From a checkpoint of a small mixture-of-experts model trained on Wikipedia: 6 picks a token.
Below are experts of layer 8 (counted from 0) of a mixture-of-experts language model. Rows are named router (the router's row for the expert), up (a neuron's input weights, with its number) and show model dimensions 0-191. Each number is 128 + 32 x the weight over its row's rms, rounded and kept within 0 to 255. Numbers have three digits each.
After each expert's rows: "mostly gets" lists some tokens that are sent to it at least half of the time. This comes from a sample of Wikipedia text that the model never trained on.

# expert 14
router:108150113136179164091123125095091122137127134100145157140199110130111111130121167123113067110089149122107105134098111144108164170111081105104136110144180146060117128146117163162183165147146097169146140157114172119130116087136168106144128142086110135155173066153118120141143154130044109126063127165135146180119165120066079067144105194107091059115084169116131150127153124185118197133102199146180141095088096148106088084161180143129101131099132174141138122108125188085130131143099153191109136104159178166089128156112120113179152121103078146120097083045140169152151188173099152118
up1:121105090199187168115139125114039060166142095155107149115157176118143100106111116109113149141051149095150137151170153099161181145151106182156081115144147114183156097142156146154137159132159088116130108144137135188112116041105095151111153186093116138102136103123088170112137109146080097120085111087125120168121146199161137117090127176178102082150097080149200189102098114143162156149133154111105152086167099094097157119110124146187088137107133099119127152169112114118145125197129145076099113101125061119176167145130154206135139139155070141144152119120085090103080133104109100127
mostly gets: " have", " has", " had", " been", "ent", " part"

# expert 12
router:083115163090160103166174147054124143159081103113092203128118099066178100118088131127169089112144115148148161087156174146147168059101117114151129118143120168124143164115181123130191082159155171205132142137162136165103092121168147136157114111076105121141101125141129115166112153106134131157137150165163146109121138068051089133120155137101134132118137169198126091162155160146155140146129148141154142069111119100178193152119122148163155130193116109123088143142130205168142159152164127164160135146112094142111179148135172102127151162117094170080099118161085195055100120195098108074
up3:127135162152091118137133103156106092145091136105090096131142061089166070131120138116192201161146043133063126086145122095126122097141081155050098163118121183135098146114176092134091107097119120119164135168085167129157127131105190158120109130111156116115184056141189156173091190102154112182138173133133126181156144114080142098145140131148125095161174124179125149085167107162125120149111199130155107090131131137130148136153147116207118119107143114119117112124111089112142121172114179109132040101116122122151108118129139058071173129149099132137191094133137134160150183181176164122
mostly gets: "ical", "ity", " area", " are", "ities", "ory"

# expert 7
router:083112153093147104123109075125105195182073067153083123168132143108121085092080092148152089137193148152137118099102146145182205052123127076106162040142119166165087174133124107128136107159151117134138149152146161087105186119146121156167124110138097108166127075144113193117193188129148149145167161152136113130151136164118097190178109101154121138107106040139119153159154144103100144150116135165160154071129134156157171144149135148113123155102090088119077140119123143128172186175081137087101149143201077138128153100132174107128124140205106156132126099138128138104080121145110110101
up2:144047171128132117164120123154136111174126161091099089129098141116101090125089015067141133122137159139081066129105154159083154156142138091090112103124095129179106134179150071093121176109110133129123125097094106185128110126077150099141164093162080105146116082125146179153178145189122131122137162128114085178164155118092142153147121108106131175114121193126206101142205139067079135158080120113149159101106127083110149164092103131153101124100102128144139132113148136157104086130148157145122149098075175098116095089168175129111135134044190161140097114076100136136109133103134166191
mostly gets: "ia", " km", "va", "ata", "ae", "′"

# expert 23
router:113107126124150131109130197089110180140098161104190115173125170088108181117146170130106099081134188148158093104149124128197142119129130100137195116175150098181138131154099083113124129152127097078161132126134080126091150195150168138128132145152160122161113105176133161128133151167123193089153098199106113137116131184112090160198114186148186120118087155138111183161150155133092152069104131095113115186128167112129136116090157123114128143143157174121114185132129068121099134130166094090071120199114097109133143121112145148145123152186110103122136175065082066114148170138122141226
up11:122119103067114116122079161130061094172128132096131126109147191139153153126079168183116170121152151038112163139125138163136168112091147132197154115084111093152072107139172078115148105128205122170117192171159113174101160148131138128179176099101106116078151138130096158102127123081149149116075055116119106249105129158112117109104114138112170116151112126119122140139141192149135109104095035142168077176151101134098140097130100082092092140135126128110107120135102153125107106108133123105176165105122100143150157146154124112100147118132118104103170063084065077094131133122120073109
mostly gets: "ho", " We", " X", " Hu", " Ho", " Ti"

# expert 27
router:148116117181115076100177084163156094226168152162111104078120082178163144089118116048140119187118136113143117126147120141157119124094203094173076159098120121112131154096128116096118115139200199182155182066136139138108142176113145180117097179109138105070150109145094120140168067145130126149177152157111113081140173120073102099124152170107112161122136075187169146117108149118132117104163146128141145096128110107114130133172141091157149152125099143107178203166134108162138136117117110143133075147096103148146122128130129189185104078074137133169145074094159122117118090130072175110
up23:175147186235164146119135171101124121146142089206150123175194176154126145127133081113168093143121156114111098163183093148154125114135162107174130166141086160070153121165194151116106112141164106119099193121071172178103099111116153141168118103163144135064110128160123090097096090133145148104133149108109122156189156118187156124188130115121075158079150169161179128138091114093106144139098159126091126225138113141148126114073135162129096102151143163126137185167140137134169145152112120118160055117126118172173101142140108150130185096156139140124149062138147120085095140151079108126
mostly gets: " where", " .", " when", " while", " if", " than"

# expert 20
router:120167095171119153087112115134135160122062151159143141135156208161072189152138157140126092107177125131108140126169141109114114097134109135099129122149146137079177177189124111152174156103146148145148165137222120103103076181086095109099156175104148129068113133128106167115071099100098066115132108087143095151130105077125121121126115126100087093116113143068091208122072106181103196126126180164178181097093112173103072111156136155113128146150130135143134130147141125157041088079101174140090160117137139123136124144128087078130130171082158103083108149079125090104121130102104076159
up8:099169174106109087163103142155078086157164171114137123111172127132069128176113118127148191081137062111102124170131132170144158129128121143098136144110065064140176105119146106071223167141211160089142127107176130117097062114107129192121151177163140074137125149145100113106097144101145145155101153097090096150094125100173148098163142139181095074135135148097075061178135118149160125165115132134153114133130125127119138109094128152125079175141122161187134171147159137092073190114172098172172137128135167145117143090147085157075134121120175113074122160083109110111129118131144054158
mostly gets: " has", " have", " had", " would", " res", " who"

# expert 21
router:134177093078172171112094179119071150200173080151137097148036084074075128123117189133128107083160107110129125085116131155126131110094085127064147147121110123163105088201166129148128142125116102200109095147097127135084064125133128130071094112146149121117171105078097101163121117105139194147137096149129040100146098168144090164123120115143121155149145092161171113124112120131143091156146094102090132163149116135127069093134096090147112117163122205079138104145189117128143122141166082121147123118146159094135119177066083113111164148133067112110071095102150088147136181136093103111
up2:117148112074087122143135158163087149114154109163171122141096103129142104137129149132138103134125110146103071164151123148114117148125111110122094168128077094118111103119083159136118194115137225101153160142101161198183160122132126107127179141124073101111114079149147152181063148111077149118158047152154086096142187128104126101119201126147189081136165165133082090109170160180193137135127111165061096112167145161113171096072132086119170122183096119093125117109151179131063168145153098119129135119158204126178164128118181131113151138100146121133144131054107113105162144141064150125
mostly gets: "u", "k", "ja", " Ka", "M", " Lee"

# expert 18
router:109125133127168067149145181091133161167131081102122147153089094137154116120095141117125087101126134181156130130094116084095090115147163073154107142092046115061139166104110065095148100089092130151160064108132133069144112104146139140172114103138147172099084109153100128163064107088131177151135138095100115097112082201130165099141148132106133168105160206185120144123119098154175079122148141152162095167145167127158110132052142111097092146133134114155216177106133124094124159109177070170105096123102082134134141179138186152110126114104148145158120134152059124119172044133151140146
up40:087113092120166116130109160116079190121144171149146099136100094088115108181078119140127106079097109124063119144211123111092184112106116106084119104135122112082162089105142088076154107168111106147125075118114140149139086122100195131084133085139097148091087150088170111150135126123073147097099120097166119123108119105091138118209158086143124134094112086127134152146135119176161161095096141131143173151173156110152103181176101155146201143125083200036160160142127080114097149157143092092136099076114122136157088204098197109159118165173102162120135129157099122125109087077132111164
mostly gets: " (", "′", "°", "|", ":", " \""

# expert 9
router:126177211061098138138182103131157127076072134082107096096099158138127161158138160122109131162071211095120172094134170151134087179098115109080126197199166167122201107158153090105140165079109080106166111082126107153158114163112163131096118126132091143130160201137139083109173150135108134123125092116091170130092114127093103157134113125075087158107113088073128102116130078132145095119119149168154126165146158169155072103130143105134113104150101126149134096178114129145121082018136122137136106131123172099109151130137049157098077149107116111179134106136112159160110104114115078122
up8:143193114153113085221163164086120124086112145092164083088088136127178165133149108121135144176161128097101157110143110139110098143147052158144062157097126164073165116134163115088150130149146211143163126104076121102125162146121127162079119174114127134126084144091179137112141162090153110146191146095100120156195137189083064111082080142129074111118101135100120098092162118164147141146162123159104053087138127132145147120162147116130147102120084149135094113178103091118137156160126134114132146118110197165101142118168140038104140071080177094123099112119165121093175093093102111138
mostly gets: " Th", "tt", " St", "dr", " Dr", " Sl"

# expert 2
router:085117151141168094170138146092091154110187116236160141112113170152089180151130139129108164143108120119130141118100150137090152232160155140130136184163154136189118109138164166169127111093089168169064114157107124125100116014140170072133127144116106116090129110051174109118124124111151131145148189160129152096176150143157184120150148215113127136143155085141161117115093090172135105184139131112119108149078095118146075105138144098158137206121148137100099083091137133095139169136097136140139119135147158134111068125156131138136157132150106119150166134106125094165124076169155089075
up14:126079155179146100106089157125140084128202081138101137131139097091137137117105089143134130125190143121125117152127134200175134142147101146116133175106147126187118113077134100113082138121056165133097190131168180113104142092114161083144074170144104089089111190132120171098147132175087087140123165166092186121103109115102149145138160130145161083114170134181100100182110137135189080108108126115137110180082140170109114114092142153174073170135113084138168113171111092123108183150129069053192082132078099186140069136148114115164134078109096140145123136155133136084109156173075116125
mostly gets: " from", " into", "\n", " =", " in", " during"

# expert 5
router:129097066100112120171180142149150124137132130069153104129107110139124152123107089176110139092205083144122162126124190102096186063091128132165093011130164162169127066154143141134134049126112111145145130113077059112104112191115124142126128134181158139140192104156170158167129111078133122054140161044109105108102083139108135118109107102113107133148113113196079105160119125035110171155109096154101121139132168127132105114077109173109128135090163114135138142122139178152128114159116136160119188158073137106188113136143131109155115121127077087116115130128113096168148119091079126113
up9:127139091148078150130151149093172121131102162078099105084129076098097169135180144137084178106133097104161069179160056071080163117131132136109108144123099141161104098157077151161067149176079079069114081163123102130190151157165145125169137160088128193137153143066116124130136138119094098122145141084149149139163135175084117105116133111167123117080183140146132144123121126126161122097164099157114066082147134179155124176113049177146180086169092131102085175099097136131178101069131130145104118155093119113106170104076128101130186104082131130146185117133131089131160058141122132117
mostly gets: " M", " F", " P", " m", " p", " O"

# expert 10
router:131086149108128100199129159098206123128104134109116116121148122172142081124159127130170134122109114151162155135144114120152125152149109142177153087134120132132121105109195181022162121154147140126146134107160130138116153174086144087111148134118129181146140180161151138122080081136077081119044101066150101097129159104100193091158143135099161075103106145077138106159115086106119162142084126182150175140151112175113109173174118091067110206168136145130134218160125163100119135145046167078116160168119158063120107149108124076097113167126154098110122113072121089135147123110168127117
up8:128117159175101154224205121108129085127151129095098189143104086117173133141166094109156100094161066132119132149183124095129115138140204102154156124165156099168119119117167149079108153116149099149185152142131159168097137200128127124197134084120122188128042136111177115123166106130120119156141121101170144091182147198148119073116108107162202124134091165075206097096181134105133087122108097166119133081089081149123131110176166113111158103165161116075146130198148136125132130132140173127196159127129141114145167183160143074123137134096115150108119136141143100153129125152134122152
mostly gets: " pro", " $", " qu", " rel", " comp", " fa"

# expert 3
router:114181150109098169110141108112134123121077180105097144109144139123102105131155143106096179134096175132105157184154087070139155096114125159177174136141097120097130132121137129180155164104127095107163131114126159091170056101097184096114148142117158177087143123208115095096134164132072109189119089151177144173144115081111158105128130123143141104063109146135046175117162064183111112077135174173196129079130085188117084089151133164087125094116119067134161160131049136154115108137154149149106113143187140179082119106144152125089135128075137109132164096094120094147106196115144111137
up8:121145121157120126105141133093124127136098145165137186123140138102111103089138184121128151143104142164082097145164148137144162192145111097119142114119118160080141123070099114089115166108165090100114157171044140123126069114098140122188162121115137141063126066182098118151095097141096136125147135045134136137148129095159156125131151168059056076074132122091176149127049156114102141118137113110109107078063106170095187156113152107138158111165160102105142162118113194106158071077155186140099085152121107056139136123112161173063124086101164133091159074086126147073116097171136132127
mostly gets: "uc", "ort", "pt", " government", "ici", " res"

# expert 26
router:138110091105089084122161168099093098129067162088221151136181146188168158135206155170101144082070134148139148149110146159173134133173161145153138092097104134121154089117091104134181098075073065072157074128091100104141142163105165101168113086155158171149098098113098147133094123109146088109130102127044118144091124158118141174126093142084124159127074139157137134159105162061145170140122071117089127170128109100084107158075131118124124168084146119133102160100095077136099087112149082170134108108112122142132127089142185117107121125154162058095131132148114084162156105118107157191
up36:143147112167125131022150059186108091108118141084128131159068142153112131117185157122128101163062177120108097112077104117101086198093165104122144129145098087140092114163080156102121112048149119129087176161056156141162116102136136148091101115057119122128109091147138139104114128138103144120085153158111085131137132120143143207088146081135159144105121133136156127118172112071132114090104189152086150096160091061062100161131124170151118107129100135136115126125111076174146155089181099141140099161215095137158183093146118162136125108131091095147136109163112090114109114100085182144
mostly gets: " co", " St", " e", " Th", " st", " Si"

# expert 29
router:151143176119140152103155126044101151069066158140136097150120141146134124159167142182119175137128192139145153113096145156244125150131125180126152158127128074143175123166100100133098157083097123086125129156124074171120163157119136099133081090184044199150101106165191124105154168126137123109102125139109135087108068158148109145150099093150100116195113100177134147129149127115126157163155109103063186197102196138092172145121105162098125110090123174097121106173173099092140080114121084179177137125147109133119086128152179108129102135104143139182134129156161154089127132129122112140
up8:144116143098112107167091072128130101138065141157104082136131146165118138155143138155105139047116151129132088109083091124186154137095129127108121114104113225148176105137097107117121121108174206119119169122166120146146141181147167149052103073184076134115123061118110080087103167134170078154117135150106195062110134086118160121138141154149149122101085165156116129083132158114152134135155073146158163182101135150175095142149102210125130089141098176153142082114104139165155165159133079165120068122126127171102135145171157107187102135111147077150152103103118103173072129189141121155
mostly gets: " all", " t", " Am", " Z", " North", " Be"

# expert 25
router:119083127196122097241101117153125133147146185087092119174129128117095072078096154069117124150143120113131112128143101147103157132167136121151132160155073166095140124083132108173134143084150102136093089118150101120100046108189136120173162077110120109179100108162171073116098047066179103193132115142167102149114125091124046094106144146116114166101205071151145109112069110157109147090116107138163129095151113125162146144154128149085092120125062100089160151124119160119179113120108090154168145118132082139174111143104172121136124167162147086104124137151103149137125061152119117106
up23:119111100219081126131090075158070115159100134143124171121119078068118103162097066134116057171118130100100064151124128138135093136223084159198097122130094105135156130160091102160137147060150137144178071125109151139133139174151147124068098145135129075172151100057159156126137142137119130163109188127119155159116112165129120134185143105185157130108107111104158000125113131118145124140127106147123117109055127088112166158132153104103086118153163174117161098094069149102087136142108123092089143143138101103107110137119157155090142161132136132154149103105130137130112101145168132193
mostly gets: "″", "′", " •", " Location", " ·", "ular"